Weights of a small mixture-of-experts language model, trained from scratch on English Wikipedia: 64 ReGLU neurons an expert.
Below are experts of layer 3 (counted from 0) of a mixture-of-experts language model. Rows are named router (the router's row for the expert), gate (a neuron's input weights, with its number), up (a neuron's input weights, with its number), down (a neuron's output weights, with its number) and show model dimensions 64-127. Each number is 128 + 32 x the weight over its row's rms, rounded and kept within 0 to 255. Numbers have three digits each.
After each expert's rows: "mostly gets" lists some tokens that are sent to it at least half of the time. This comes from a sample of Wikipedia text that the model never trained on.

# expert 33
router:085096103121112155079126156111077114100154150100145100139107098163156101155119144168144096114163090163096079171101115128158104171105109147094090097069136157103109152104091126158131087084098118
gate0:052132096174114158109134101059141095090138141085079087204126073145223171145094118183122127098114067151100141123139102097112128174080100149087165139151190063105077105139131141135141140148141150
up0:169096163084157099087193152204172160105164122117104165104125157090117132163164161114095134133135187109105095114082155131124148158106182139140079138069154141087182146127111124104145164099115180
down0:120129147159172165046089068140174114098075064138109118121160118118145109127163138097151150148161152065162113166144156133089093080105168173121145148103172141187101112126217103112141094129109146
gate1:078137130132125159075099146078099095110145202121122186148135135180153077125133162174133149117128103175105130130056131128135086134128135152101095102109173146047092142098101156167107137110135136
up1:091134186118088117140092157152146135071102169092116130104166169184131116141160164120175170195132114111152088164157088109077080091088098139103074128138093172163084092091141084111164120173067138
down1:137146075100105120154077122127181150158224160130101079117083132139112154151119125149200115162119111125163096128135152158124137083135126091120053067172072099105188126119123142133090145129120097
gate2:170129129119138121146173121092107163134132156058174106133133159159136096131184156098171059157139189149095089078054055180111098125146170147155102135095152159093088145095103109135116123112153189
up2:065155088192169138098106143156101090108141094176112118086101114095187162104109106179099137109119058129111180174167162101151175184085095147118145174156130111144126106157172173167113142121113103
down2:121091166117168136158187137152102088135129141148125123133027128153119145125164117142132155064156102155109148149150122163062178129155094091172128068184101115095095171131120085157163117165113059
mostly gets: "with ", "about ", "over ", "between ", "from ", "around "

# expert 22
router:097075099124090166097085156105135082111156154091157130171116094159158109169110163161098081108169085158106098144057087154143150157092085123130117108105152147086091151140108175146155106119098124
gate0:137117126182120144094059089059124081154089137143127127197158101131110146104152214116123127107156132082095149139176082082121096196160093076088117105146143112114051180158102166121136184122119133
up0:138125131132147109118087124073173115138096129141152122182173154105113138176129205123123154088163071062143147153090103119090068184178073099080078042103093094095118177133138164083145149108153110
down0:103143130098156160123150101087124134169110112152146173108131103100115160197129125143160076170106093150059151121097155081080163107063129099173167099146175151113143133095174183130127159132083110
gate1:077141132128138087087067138172213096123081182131099146154080103170153128145116114162116179108133087102173138100148138133115130150137112098143156127170150144126054125134107157151123119080120146
up1:112124172131146094074070103198186146185132147144099115111160130096146119163154102095131177145103122096173197058119128178177077122128093092096106120122130158120114106146151104118150124098128082
down1:164133167067129094119166124122136112141166100136072200156137154095117104162148159106161148061190069188116142068096175134164162148111133144111105072157083134090103092113152108118101089141155147
gate2:153181123171123098086132124126120150097097119170127105148084131175141129121099106113102148147137136111109143108161083128080078139110077180152182125141197156092037130118122134167145135077123106
up2:113088160108139111107125187200123084251174121160144176106161107141140146154153154139137085140158140144134143178143149178140134132139091152059070158112111083152149124189106089102189181117150140
down2:125121152126084103158109118149112182167154108149144137112180164117087170120151147064108102154107116116146211107148069117152094053120097103159113145154156171135044077078131089120132104136147128
mostly gets: "k", "and", "et", "er", "ers", "ne"

# expert 26
router:097118106119095157074131145110119113099165161100132154158116108158158085161128172146144115097158105160086098149110100153180147170098094139115132103105152166093112139101117137168147155100100126
gate0:139112086157154127063130115114119091153156116116162107115072136168166096154131136149164139128137102166080105142083154172180098146157104092062092112098179131107081154099143127131151142102114098
up0:131150080143108160093154169124124105119171083098109100106091106166118134169087086142168095083169096167166122098142149169142146173161123087083179168131096111094136120136095155084101140166104123
down0:108120099089173147120179127157142143101215114124134150126124149099143188084139046137137115162159089118149140204115120157127196103126104158093125101120063209131103207162085117137146123159079168
gate1:122113175191176117066083118143114120126087142171117141128130086134114127112065149105138094130105121094105122136113094161140118110171080133079114114130081104110056119121116123161093135109122153
up1:167107183188179107070064135153162123107090124114095112103145167152099147134149128123099125075164156055181162132118110135132120126156083105070119082179097082080084127109146115093149112119104123
down1:083129126074180111111133130100070112137170148110107167116138180054144129084171078154098093116156157140108166089132158112120129136142102125114062157116067120190174115077101157121080075205169154
gate2:150123139084136097141165176099126149114085104154186097175116135083173142173092124104141151170109079145144150080131145147181147154171135139128145140165097149104067124165095112169115132097099130
up2:117101131118119160098121071106101088131204104061116118142123123144160144110141172163157065113177119132082099178108121129111131152121117105156127107094109116172161149113180143107132155153072166
down2:107166061169123138103130154115157140171107153127246145125159108171098113136112110080101177095186146163156077101183114112154104095133133175119174108109138109166139179105194125172185135149134094
mostly gets: "form", "did ", "present", "present ", "ITA ", "have "

# expert 24
router:100139110096101156078096116137113108093149159101124146153099094161160088159133172169140102091174112161085086162102086149150149161094082145130174104109144162086114147147121118153193150105098127
gate0:119141076128176108119082115064117153093100159132083115210123077128106129134108138158153165129152140171119053153091111087166161109106137116190146160131113110170137122139088154139107109135124183
up0:094166086108179107172092075113127183149093153153070116167120092097144111114083166181173167117150165168157041118117127077125101125108160137119137145161093113139139136127130148110119123179100178
down0:135076182118067141150102109099122156144150130102113153140130114101156128121137111117162127140122164142179135144117175116103140120223172125198158152091105122171047087078200111153141122141146192
gate1:076136123113097156105083166127085154105169149075150109131078144130148091134128150110168130095170119143110170149121087115132101131189116083162095082144143158123101154057082128147130130130060161
up1:178143120128120140142106139162132106133101119164156150186175060151135108174142143185068139131076106172152087162152098094112135161166091182091165163071067107149173157181166093170193088126106119
down1:124084142146119144145148067092084137067107164169069154137079092191151116122125122118087097154126093106158177111132158095117205072129143160124193116175080132122110155118113111063127133075026129
gate2:096104148143132108108173086165091066145125138140109136136098118162156178115147188157106088127113125112113112176150150147159127150107111146107106162076145105096163153151186153133158141134114100
up2:129130128121149156159082165101113157114166072171131122126148194108107096106085078105170140078129114115175113124104126117078127117145125121111184121159066157134112118096075150115096084149124116
down2:119116117139106139106094255131141134170141123120177106125148074078118129139116167128165117110110126117089070150121142100108112095122137171129194086075142141112153165138158140157120121077169093
mostly gets: "would ", "Z", "will ", "University ", "could ", "James "

# expert 30
router:092147117153106136097100068124121122090158182068142085150093092150179097135096168187147129109173123154108111160100109143153115143131103160113168118071140151100092178070103073162160131098067170
gate0:110127157083151119125160122167093097117124160092134176133153119162139159177130204147091098160193083184108092147070075137103100112082103112116088106085105195156136168171076076166181145090122106
up0:181093108131099100100125126173114140121153144140127166167148158145139164180097155159173132081150119150110167135169133142105091155176157165122139119138134176107165087145105153081100177101178154
down0:120109093148128089094121116155142170117097134097126114097117153116143126157079163143127079112125139134114123151115082096168164144045109102117158176101115124079101160134141165157132180079149135
gate1:102158110157138135052183145109166106100140217104052152121054121142219154169128128086163144137138155104139170145156104122224120129115129146114096107074180120115090164130092141217153129092150123
up1:128075138072101148184096141133080138167157051094186101124208112164057131117109139182103101142139117143123093157060111146031148117149086138146163133179090117144132132138116149072087136193086124
down1:120144113156176119120157124126082130138149123170143113125139122153126178089132125171097122133104140138125139110156146110128089161119145188066117136165147161134148135082128099104146150125146130
gate2:147166136113150123091106113226140112137141156127149130105109150095171102127107168198156126086174171137204205199110143196118094140111091144150167104112068094191108117187176086171134167154105143
up2:075086109123092139127124145058129098146135129145129135185128086179097154116106134077091147132081085114064077070138117058199158133129131089092081141100198111044136148056069155104125104079166105
down2:157079169172078129134120131132102127175130094107107160126177123130125132137133175145160121092099144142140150102162088114133145119153145124089142080119095126078092152158195109110146177084151027
mostly gets: "% ", "due ", "part ", "There ", "ah", "member "

# expert 20
router:102151112107098165077095091104103118100178146085158114157115105150159071179096160161135094102165104176088104171124087187156100169103074101114164112042167164098115146122128106160168114088087130
gate0:096188090108106184115046155126143126079131133104117105105160108151150065185110158208131159093122109177124117128078140114206098224128104063150159140093173181105093184115144122088131199119081130
up0:148222112119139144111060170161177144065118112101164094054211134097105085184124129174119120132089123146134143128103108112143106169144091098183164137099143138137130134135140123050119151125097098
down0:185087108151143070095091120139109128116108091139129153105136072131101126090172104138093146159118169082110140125110118106168084122136105154169090080111085159135127124122091159133133127136118146
gate1:064125132097127119132119094148096112081134163118118165140079157191183162102123133164133095100122101114127092144116107136197133109110132105136146106162151195101067129146133115122139133127124102
up1:101088084099152176166141137168076109098152162156099117131142162107144191134132124135157105136135133135105106124155097094144159090112105088118097142143188102085078085149159200117144131165140122
down1:176193164086158143143189114102113146127075116110158120108157154156124108128162145097158071103084132107009103162124084120142141129186106153168077200159171096153086117086134133167087145177102156
gate2:094073142105134136126103100090109149128121189113101127144115084189145110133099135130141162147121158089118120117117103109141120121134114103097122103141129141153133112111064037159151136144137078
up2:134195112120103135096194196164115105158116111151146156153204163126148123170112134161106102108134124177154153189084160166151129141144116093127102140205158123123116114133130202139112116122083187
down2:147115093138134102167127138116163153150128124091167068144162106149090143106174072159151134130097082160124099162087089117117165100148125158142137149130061183139111148169105105131150180018176105
mostly gets: "D", "B", "A", "R", "No", "North "

# expert 5
router:102089094159102149083125107112083101088154160102178170179097120155158111146108152139127080106160103145089083170097103149151110161111096178093105114145159156087112159099140077152104097098084166
gate0:157102085060100169140155090149072129136205142098120139152181165142161136104173138104179117117176144129087153116094176131166116125123132143172138153093135199072123118132156147124171111104161156
up0:123130118163139136116123114136167157162059119140119087156073111106166099203112153151140055102108099100189168179182058195108134170129136122128126076169124068190096103146152074131085134100077120
down0:070124149143135158110092184078080147149105185189128155110076134127087111156114145207061145109148093091045116085124152128099140171096168118070110129125176141171118173069118080114112182120071134
gate1:086142124135055170068089124090125069138158175123121140104076154096171120135120156158103096098186070116138071153095101129096119184151104145146114072103156189115101182108117151171148142085140106
up1:124120089099170138111145100173093183173097072101071124149061093128098150037145117153083151102151119128082053173119193165125091122118042148145128095158063163191145093130110102151089179134122182
down1:182183121143126094170153111152103170117146152197093136124167120173110190063135153011106146147117063139123118121153106107131150157155154147131170089067092108157189178088127085151133112185153140
gate2:115106166178138121163097122124122099055091216097088159186054140120204126128074125126133174145192112084126137139115131147139118158126137144142125152103177131131120147126150104207157097102102173
up2:153096193147135128116143105142122105118111125145149184173069083144165134128090093137122197134108102101216150161166184113163139163142173121091078162150138085130105094094149130195154105103097145
down2:106128134146122166142209129183131108109171087143114166134201119143070155110148127071115154143207131154096153178159080122159126144126083151128129104080107173133172169132185095190184119145087120
mostly gets: "% ", "released ", "Republican ", "new ", "\", ", "round "

# expert 36
router:078132119110103155072127122148109083093162157102104087141090124162158093168101173168138117111152079148093099164120118162173069162083107091096161095116166155092090144141093112156106134089089116
gate0:118158088155154151062124110057134113079121150119126104149154119149141089131049085180143165156226121165132072168147080132120136128143092097134118141136128126117150112148175073172090098131129137
up0:136126118152157128127137112068137130054073075138133080125110130133086087116098081179163158185189110156167080153138096172114130113128140123080119151152135080128154094131170067123086108129157123
down0:116104090111174084134116163099165159123064189129154146172089126098033090151146143147135132060143120103060114137087101128131176117135170077070124152139119103134095090143073090147152092132154144
gate1:111137115148135125069095150121123169125141178123142160158132093160136154127104082121148087155191140142128033107092099151107131111113094139089071088085125139119088089108093135099104144131117146
up1:108134143095113127180138107129151088101110079180107103086080145113127103109096164147081152117096123168116186175158140055154130133127206079193140174179113111075113180119142060172173104150138111
down1:187096124084144153112160098053127078134155156100118143107148109139146108124135182146122120137075136131101110108184174114153097108131074116108088154179123094087115086142100162120114129150152140
gate2:140112130084108138086102159132095132105145189081082140118117116177201128093116112160160086106172100146079142138136121137117160093100097112149083147165155165084084155127124097129137140148096143
up2:119182115147105139154160099170154169093153147090143100161126136138119128128135084144126128084104162182114114147166137080135107142091157162154189148144096128163207137095121149133151107154171173
down2:146100125063110109068155097097073146085162135091163142080093135081150113154089212132137144176127105142082144137181120159140133085108149162115175116088123149146124133112085071157154201140112146
mostly gets: "Ar", "British ", "European ", "U", "French ", "Bal"

# expert 8
router:103173127071087151092080131119079109107162158092142179147111105162157085165111160148168108074164093163095103179109062163177115172119095099112119072152142179085082155131133124160151079096104135
gate0:085123101161147128058148108153101116150126138087168098135144092171141117121128133164113091100179080125076135130112100149149146179076093149103159141143177105127076167121067091170147086121045087
up0:158154166178144138061135121079165072152182100092155068123142110132111115137090111153122163133208143141157085114128085095167149120148124122087151115054112149100103134089101108151158082153119141
down0:104171208123157128112103111109183076121132127139172131117069192106138096149129147217117120112156195145099117099114166110164102160106141167136029157169088077165104146124158182137080085099172186
gate1:074105105135065140090184166125124108127165179067133115119082121164159078131131158148155123140126091203116102141167048124086161155087109150097114103140145183109098132126117154178149127134118126
up1:145190116100098136160142128147100147083142146131128110075103115124055134171115083108129097083137148101119110109097135068101080139112110137168148136110133127073159080121101157103149165159104105
down1:148114137123131106129108068137151160147090081159097138059186150122082096128115162160064171128109106087143143088107196090143102111153180131165135142120117165113124149112125137152104133103116130
gate2:093067114152141164058106078162124103123194127096159128126116180136189154146094149113149105148161128099140103145171132165087121185100119098079123139091155181133119132138141085092141121132113146
up2:157131110096111081149146171088150251080112098149139123118124077140083097101200093113085138155066122177099157124105137098156090116180155166213145095114138106151140078142140137187112126128142124
down2:083142111092073119073098078129197044092163073102093089141140113130096119117155146110109164080104107113166123115132068130128140098086161087155146135135147096101141115118071165090168185132118159
mostly gets: "This ", "===", "this ", "====", "S ", "=="

# expert 23
router:092138106098084157110106156126130089094181148091139152152112117158159122198101170148136092097166111153110105157088087169197176164106080138134098109138123170085102160033117139160097105125096117
gate0:085077138079106105106232139114087088158147131128158169161120139162124140164032212112170126148114121087136190123142106141137151143103153076152142110143164083115110124150048140142176179078070159
up0:157103131151206121113093140077166176136126169136170089087150107124125159055168079172123169092125147104071050106146169105117114144134128175123166141077116121121102152088169120152066124103178089
down0:140165105137226139173136129135173138153116099081154121162121150162154165128108110125181087082123149165166140170091072097090102133107147155090139095125117198115109130159121130197078100094114117
gate1:128125130112081186147136204166159130119111124080158140143105136185195121177111094109118053067152078174140174139090117180173138144118096157143156152125093205061088154146104094161198136102055150
up1:155086129136090141146190197169141128115115108100182153119082148142120170140117115086134062110144103185132123078101102165205155179113122115128133124127061185105103151136088109084172133130088156
down1:138164146149089122119137067155107134125153143116141116119150124122087106113173112128112073141125129162134200111153226091141165107183110088160111190151169135143125126138180176103111148146128070
gate2:052141123140126112117147116086112073084150155077170169163115114151133145162117133120126139066127099124070127151072084122099078177082138149140154089081138134169122170125141164183141141119117171
up2:074134082147111169087141119169177118154152127089117146140084125137145147184163080127107077125143163101083102119144152122140166153148139145075103070079166108188143103126132123192101152093179121
down2:101189100093179083133151059121121070097176144124175057096134136148133109110078127165094149047073082128110162151183126128134178118093171109097067145124109081085118137126134108116110176170123169
mostly gets: "An", "′", "Qu", "Par", "Se", "San "

# expert 38
router:084175086100095159081182114140104086103178140098103151160105131154171114152082152154165100077167121149106091172117068170183118164078111153117142075160121166108096155120110062154076089116117142
gate0:172183076148145096132147160109118117111239082070171102100120161109144120130153149132136122144079136119132122117069188174170171133122119129177056081144140111165107134161036168112129107135164157
up0:149121085098056150153135182159046130052104095069162093099076152117172094125174108134142140172124093133069130153161120126160146175137107109189092131122169176125116113108108144077159130147127127
down0:096140146128083092061180130169193124113159091108169122156185125092129124145131165093131103105122106122137150083064129100098175098107133147198123084147149168102079108105179203159071132028170189
gate1:080147081127106129084173126191161133143098156120183137197171116177090131118124121107129145161149112129142149116053170118182165095108137101098142115143162143155108077178146161129134148129144146
up1:105073125115161117097109162139110132146061199190166103123059149157100156131082116163111112132145112117062165137142177058132130186116121107127150179123169065152073089102107127129190139150150088
down1:156071121171144094177109130141121095091105123143126113157113101054121085101138113109155063060139121145157093168076160143123146087145116186146114087142074104146169122156120097221122094128121136
gate2:122145100101140167074089136153111090151166134134120152181069101096117124098144176103092098107199111118109190184118101120116113138086132071151114063088114098143129148141152089135112107158064173
up2:123180108082150163070097150151142096163099090157123169148093126070138129139113158102102119120176106085172151178137096149108115139099146083160124097087090095096124141117146068124068169154106150
down2:177080128125111121128123121105126136089102183196143182172118115119169131114168104072175121151137084114127148177144193090121164123088135107129080140163111047086118144118137065088132059100126096
mostly gets: "National ", "San ", "Bar", "sc", "Ab", "High "

# expert 37
router:098128101089095157102119145103103103085172153090122134155095098175157096172088162156127096105168104160087059160117100182169106167092105136105134104134148152106100136168090134164103139086087171
gate0:142075135130119155078086106137069105107088091121077096162059128172198127114120154186124086195113175117074124213133129129098136175076124087111103195117077145102153158110158075153126083121152131
up0:098119112121083136118168174107110075106160136133117146099105161183205143098088103119153116133139128154098163168112135084117086125155142139112169133190134137131126150095102132088145087164116103
down0:149112208054126168085100140173084099127159124137164108163171134117153135145125169092146154193116157119091121158114148097094127069130075114098125118104064084115187121155152096094146100078102088
gate1:122065118177108140120140139096110178090145166131115117157153114112139092166096148128144163149124148095092101142133077116133080147131142141093142125110242174093167177124167106095128142150120163
up1:185108125135091141141161109110096164114105101152117099074168153100100117144151137132181191169128183073056122051171117076092104129130112159171153150147145141131150168150167116128101113154190114
down1:097084113113140089160085124099080188137089120142126140116145108097098175167165157119124136133122180154159102164163126109097043121141109119180135166143128164098176174112105166159035093164081187
gate2:086106152106110203120121098127124093110133125141134134121187124171082135095135170138164130136141071102157103156083117122109115146113121097110169119080112108148083136136095116208097144203078160
up2:137110138127121188128145100098133114100144098135101150102139148126092111115128159179151152132074135099123129124093132136078127152132082096094151115101128121143070106149128097174073162184123191
down2:117103087167146135110105114151117135166124086141136123160124134119152153132125141081133191114148170168126140165187123177172138058162161097112158158107140127129104113170146091140150140109140146
mostly gets: "Born", "War ", "Ne", "War", "Party", "York"

# expert 2
router:088092119174090158090130112131090069117151171096142119165095133142148124152093145164169092121169089152095102170089092158159098153101093097103125092193151176109081123093124101152161162117099122
gate0:093119149078080123139140071119122087111170168050127091129078126172154103130092145128193131118157115138096083164094122131131132138076149167090130131131182132101093154122095074142127085116088170
up0:172084179055136126118066118140141100078154155130076089114124117150160112112134133106115137142115123169091085104154180116121136063100104117162130135099128145125170175142128156144151113185093170
down0:145155166128166074145100110089175119182112141096112093136172156113145109107090197124176125117157132091091114145168152152114134153128110136151085237083134099137176154101154142103126099192116195
gate1:120142148101090192098146101126110068106130105140091127128151163149126119176089162136160182115156141134123159093144162177118132138164108111087126111172161066126123166123081123076071093133053125
up1:168129118097076165149160124124108057108181066138094150108140174101062171143095114137136136118131132141136178096133134142103113127125090093098128149162140080187124113122112065070069080112084109
down1:058150181098144102099121042139072142169098195183088147070192125115137105107132100168094148140102128132150146151178135200087097122170174132096132153054103095145125147155110127130128121188146158
gate2:162149088199090153137173104081102116088173086110138118108132125153156107169094111121148114131143203107142099068171110144193172125120114128132106114109181137075161134125152117219096156170158082
up2:139114097157141127118184101087101150125172096151135145063114148139179125106086078159150150097189194152133055077120125112182159142139137128126114138135128141082148135104124102146098181160142103
down2:106163071154126138092147101139110166093120174181102125115085154115108155114091139145120139135149144114117132145179119109098110140133132131143108195109105047126110175155078196153156156196120162
mostly gets: "July ", "May ", "April ", "March ", "September ", "August "

# expert 6
router:098106111161104155086092146114110089106161140093137122174096114173158124164092165165140095097157097168097098173092124130187161175120116118122091095126129168104112145060096132156172085108101138
gate0:137147144137082162133132089110098125134182179141169151207109085176179099112118153138139150080131140179154125191069099143154144180134085132089155087129118104074123104097076107114117120112116124
up0:170143134144131188127164153173131118105173174151079159101062185080184106147142097108180121099159107092121161149089140086184105151097126164100093129114124113178169169115136116162169086122098138
down0:144137082037128129153123163137167120080139119173122140106097123060176110086169087134135221111077110168178140114103139091188064125087146155139110088118168095091134133121170146128146127216126116
gate1:069143117156086115108118095103136092166096121165053143181127087164117138177085082174134137115149123107104103167155101072180110081067051171146084097147166118074134160102141155102113155120149149
up1:115134138111135157148148152166174170113145106100195120079116116111138086073122170120140120075080128183163159087093171155092113134175153079150172143115125164181068082174080116150136095136084105
down1:142177091169041111109131121129192148123159126117120153150090146094123127158190138163146157048140089124122154123152150156132150141114133118128124097162087079137118177140111113155115088073112169
gate2:103100145109117155098121162146067058083217125114152113161125112164142132152099136187108110113181129124089122154117077154138095144082114122101104085141124135110095162132079087106118111107089165
up2:146126083098156114165132164103125142108142105149141120162138129115124113159164121122187134109101082086056146127143108138143085128117082160145194092172155142084139127135131094060119102107120201
down2:096161175205152061107216128117100132169121155175090088144167131088135142115162140135113081133089104179188147153156172114182052112088183163156112170057145049129130105142122107152137097136139081
mostly gets: ",", "Y", "ma", "people ", "mar", "ma "

# expert 39
router:100119102168097159084086164104102102109167165091158155157107100162164105182104154163120082103167100170098094162113122158180113152098085115059098105095141170095104167141098108170164091111097194
gate0:128110095108062116059112085132084119088166161089071131093146153126132067129056150157093106107156125192082079185137097124159160098155135124129140071160166125073161139099121131151126128073109134
up0:122080166119152197156186138172189107155168161158068117133168089105108109097172160155114092094162135156146189139169117111166068168152135176086128180161140087145088127177156184188106087181165163
down0:085104151176175104101128098176104115184160128140154101141093129155110111158103108093153161134144167110145075116092112153111124105148123101100110171117041142159102165117142124174140109138118127
gate1:140148133143118137154134166122151149118152170089162128138153118093222075113085121148133115134154104132091107127147142117202089135163104111113146147135163133106080164156160083108138161079117145
up1:145094148133161094170154167153102138157095121146119086128165097183138138094122157175155105111164106114131113134082045174130212088108147148141103094138116152157089082129120127080086134117089105
down1:121104146070062132100119113115174136146152130151055140096112123103127172144159142113107178137139128130192118130187077182139116131173166098157138143075109086118155100132108112025138126126115104
gate2:097100084123131155089149150098082092084130185100177130145139130134112159148129135154064157123209107160095092137090088090127110167159109134183153107101124141156067157092184128175144137101120161
up2:113142151140142106116130121124120114119109192129194205125209131152069168225128126074120178132168144148158165132115124132121080125120179143151155124084136129178075136106183088161170158092099125
down2:126112141136155165127151183132137179158145161144135108133100123199094121052069130119174115104130145074175132152111044193190152118168119156135145133131131138100126078128052175087123144096150197
mostly gets: "z", "w", "ards", "Bas", "ants", "ays"

# expert 14
router:087094099139096177103142091082114091122162157098164072160095096154168100140101161158150097110173100173104103158100090144147127143078098134122127089128146157095080146132116136150137102112099141
gate0:111172119121156112077160117115151156164128126116145071128125095173144090156094107092135151149159176154129085119138069126118092091074156164114107131107151122159142218148159162116128161147128165
up0:144161111101167115079144103141147175141134122153162093112111122148138095080131106078135135158157133128185052082148105126097089096112114198165105121106137142139153220129165151124118061114162123
down0:111136160115141144141163121173100173173099202109118143112174159139101124114173101150138194124098172146095092089124104106146121129084087109121101132086150203125134141096172098134208149102130120
gate1:126127116115083139078125161124063165098133175067122107149104136194161078155124173126136109102149088203126157186080147155180144130131129126087123124090190172128161160127124082119127152142126143
up1:147132148109118092115187148096127108191103145177086143122094148071081126144077122117095173112129142135093160185130121092125167134167100139123105146193157158120111154113125077153071105060069182
down1:110145147162148068126092137124151165174155127091130169154090109155158126125184128131041118145118155205155184211110172143106125132117147092179094094059127125110125141164102099146119111212126166
gate2:124118157126135125099178126139113133142188156118160141120146094184165106157088189178099168151160128117096099160132153118162112132109135118109184115096168120053096166131123128161143122114124157
up2:132137094097115111150117123153185162154125155095148140149139148136071147162101102105113127109147138150186155143102114133135159068141133126097135133127159128142139049135104172125069137122100204
down2:218191163173155143144125110141102092104108103091135171099118122115072100113128113141078138143151137129141157087098185082114129143141118146129075126178121101144153169115138128080108085163136149
mostly gets: "time ", "States ", "early ", "ig", "Min", "ug"

# expert 10
router:093155121142097154084112152151096080092166160094164121173110125159158086142110169151116094111163098150085087166092089149169124175123086117104125097137126162101079137107117102171179111123106121
gate0:073150118143075142054098107092137091142115146109076171141106129171173116168130165134134089157157085202117097188078118122127090114112108143063148117156133152068151164152121156143118173153114099
up0:183175099146069139098097124112134138159097109108058118142148158171174107088099127119171164112109145089113091102093090157134180162081168161077124144160143083083122104184191061124135130112076149
down0:118098111085084100128154137120099136144191119157128206119123115120192186107094122135124166128096158068091195088067098120117084042079117121137154199060166142077103142111183100115118168082129142
gate1:143079112148114158100134109120085092133161143077112139157166104127144105125101160157100124120154141151108107128079119130188128151106131127141133119123119159121119103120130154133161138065086092
up1:184117143120118154070137067117122092112134115101106093153160184111137086118152164117149127134114174150169190191088124130158155160076166110107165118046165165154122127145127182134120075070125061
down1:163080157145079145157134170136079097168174155077134138154175084139093172164172137139168129141159140139053130116133088091059110103149086084150173088143163147109154142092151139105124168097132138
gate2:127109138132096173095128128082125114160163148126135110129092112125136067158124191204104098147126076115131075180076126147176111137072089108098146062143119128070080134112146144126185111132104091
up2:079106125152066177162133148160143075137098145141129119124098123137134175096109138060103187112134126114069071161127147096125153116085141103137103147133186135098158120135117091145153160122126150
down2:087127127117138115113143148159076112146130186134184083162119145127098144167159086101129165167123135116095119126143146170120155096126154174182098075087103158138129168105126094147158093154145180
mostly gets: "″", "2", "often ", "make ", "study ", "usually "

# expert 13
router:085099112094108159088073154087090093098154152099128139144109083162167089137120158170135110099155090160088091158080122140133143168120095151102122083087156157099108157131087135156161149105091090
gate0:103184098094123201113138081099133123088150093074115173111084129155125073154141111121177160089120122152136139142121161172103096120109082149073069111124093128056125082134089117133083167130130189
up0:181062131118169114155118206103177127134143139131141114165115214149088112108121156104162112108182140101167152153101135133123133153153144085131189128100146130161117171106114108114140099159101045
down0:145122118146150085087114116098172085118105147157127130153095169124126131175097130115166101120148138074161070113176081089101146153165136103059169144129013147156107191144058081146158138201119099
gate1:184151149134148117097097154214109097170131166080161113148113179160151153132174116090129121106171074119154100153099119141116107184110091123175154078117091135165078201085183101143180112141136184
up1:135132108125192075139086102147139122097099087156136106114138178121091163160148090089123136098097171081190106158135114072103160053100117140136115120161048162141134149149107160139087134149109163
down1:100156133082123153141088142081169130124096081110054095125127078104090189122159147128143104148190084093111182137111169129121187161147122123122111094175156080113160052149152152108117091153202155
gate2:086156125138089145069121171101129140053133153119145164192148121140164092171126175190110124062157132175121073200133112179122124163087136158140139098102130115089091167084108146164163136125102156
up2:162129165164145148127159148165075067096080154141115151087155142083105152134094157131095112096102090140107126131131165108138139101120083167134098161088093106106140115076129052117157037174064102
down2:165044151156094147084087129166132185124140181073133168130077099200132123176095187137157114130102137066103117196188074189105071139162123112169113147102085089125104089149202105117114123118172085
mostly gets: "had ", "won ", "having ", "MF ", "with ", "DF "

# expert 28
router:096141095113094154111158138073113130116156156087139151145096134166163073166106156151174091098172094161082103161124089166151104151092080171088167074184160172095109151147127108174107111097088087
gate0:146147094117082142143131155147114142074158141030136145134128137122112119141085129173131112102133123118136130137135092167183124155151092178172106128160165186181096105132071123155131140104125153
up0:104111134135175141104111111127154090207125088186158101163089066127142160096176130145112132163134112108154136158144121080062105099110134067127139136094095043093101102141177123136166103137130103
down0:101078148211162044117137177126164090150119140126131145164047158176139118064122141109049147122149153126125072162124168122164095135102137118084075209170098095121107133099163155125104150135086111
gate1:130110064171109108124158168093108122174167121119175118151091117162128067120137125127150112092154092124114099170129112167171186114149137146087155129144116147132176124092166150173078175120141082
up1:145124202094089159110075109177096118103107154110124153103185122114128158146092137121119125177131161135129116119163153080108084148102109153160104113070182140153086154132142121085192107101130136
down1:149119050149131152106101148153124080115196140079101121096121160133110116130122168174122135110172135128123135146123123187136075135119082155106135097058130169086085099164108131110133116133163059
gate2:047162135158144164101145121095138107132135180113102102123098126191172115142129096189126111070134083103048081175094093136134126146108117105096143141134137139149118113180068171163140167145109132
up2:140123203118155140160160131058096071155108100154120157126119097104095100134110075121134095081112154114115109089110131116135121151089112119055061134169173112130126150132101122173120178185094135
down2:105170163163191151085175146101112135137127145189122128109125149145135163091161112102151102167140131090116096116123121158180140103144099109116141085107120146145142134169097097128081121131118127
mostly gets: "′", "later ", "Gu", "″", "pl", "ft "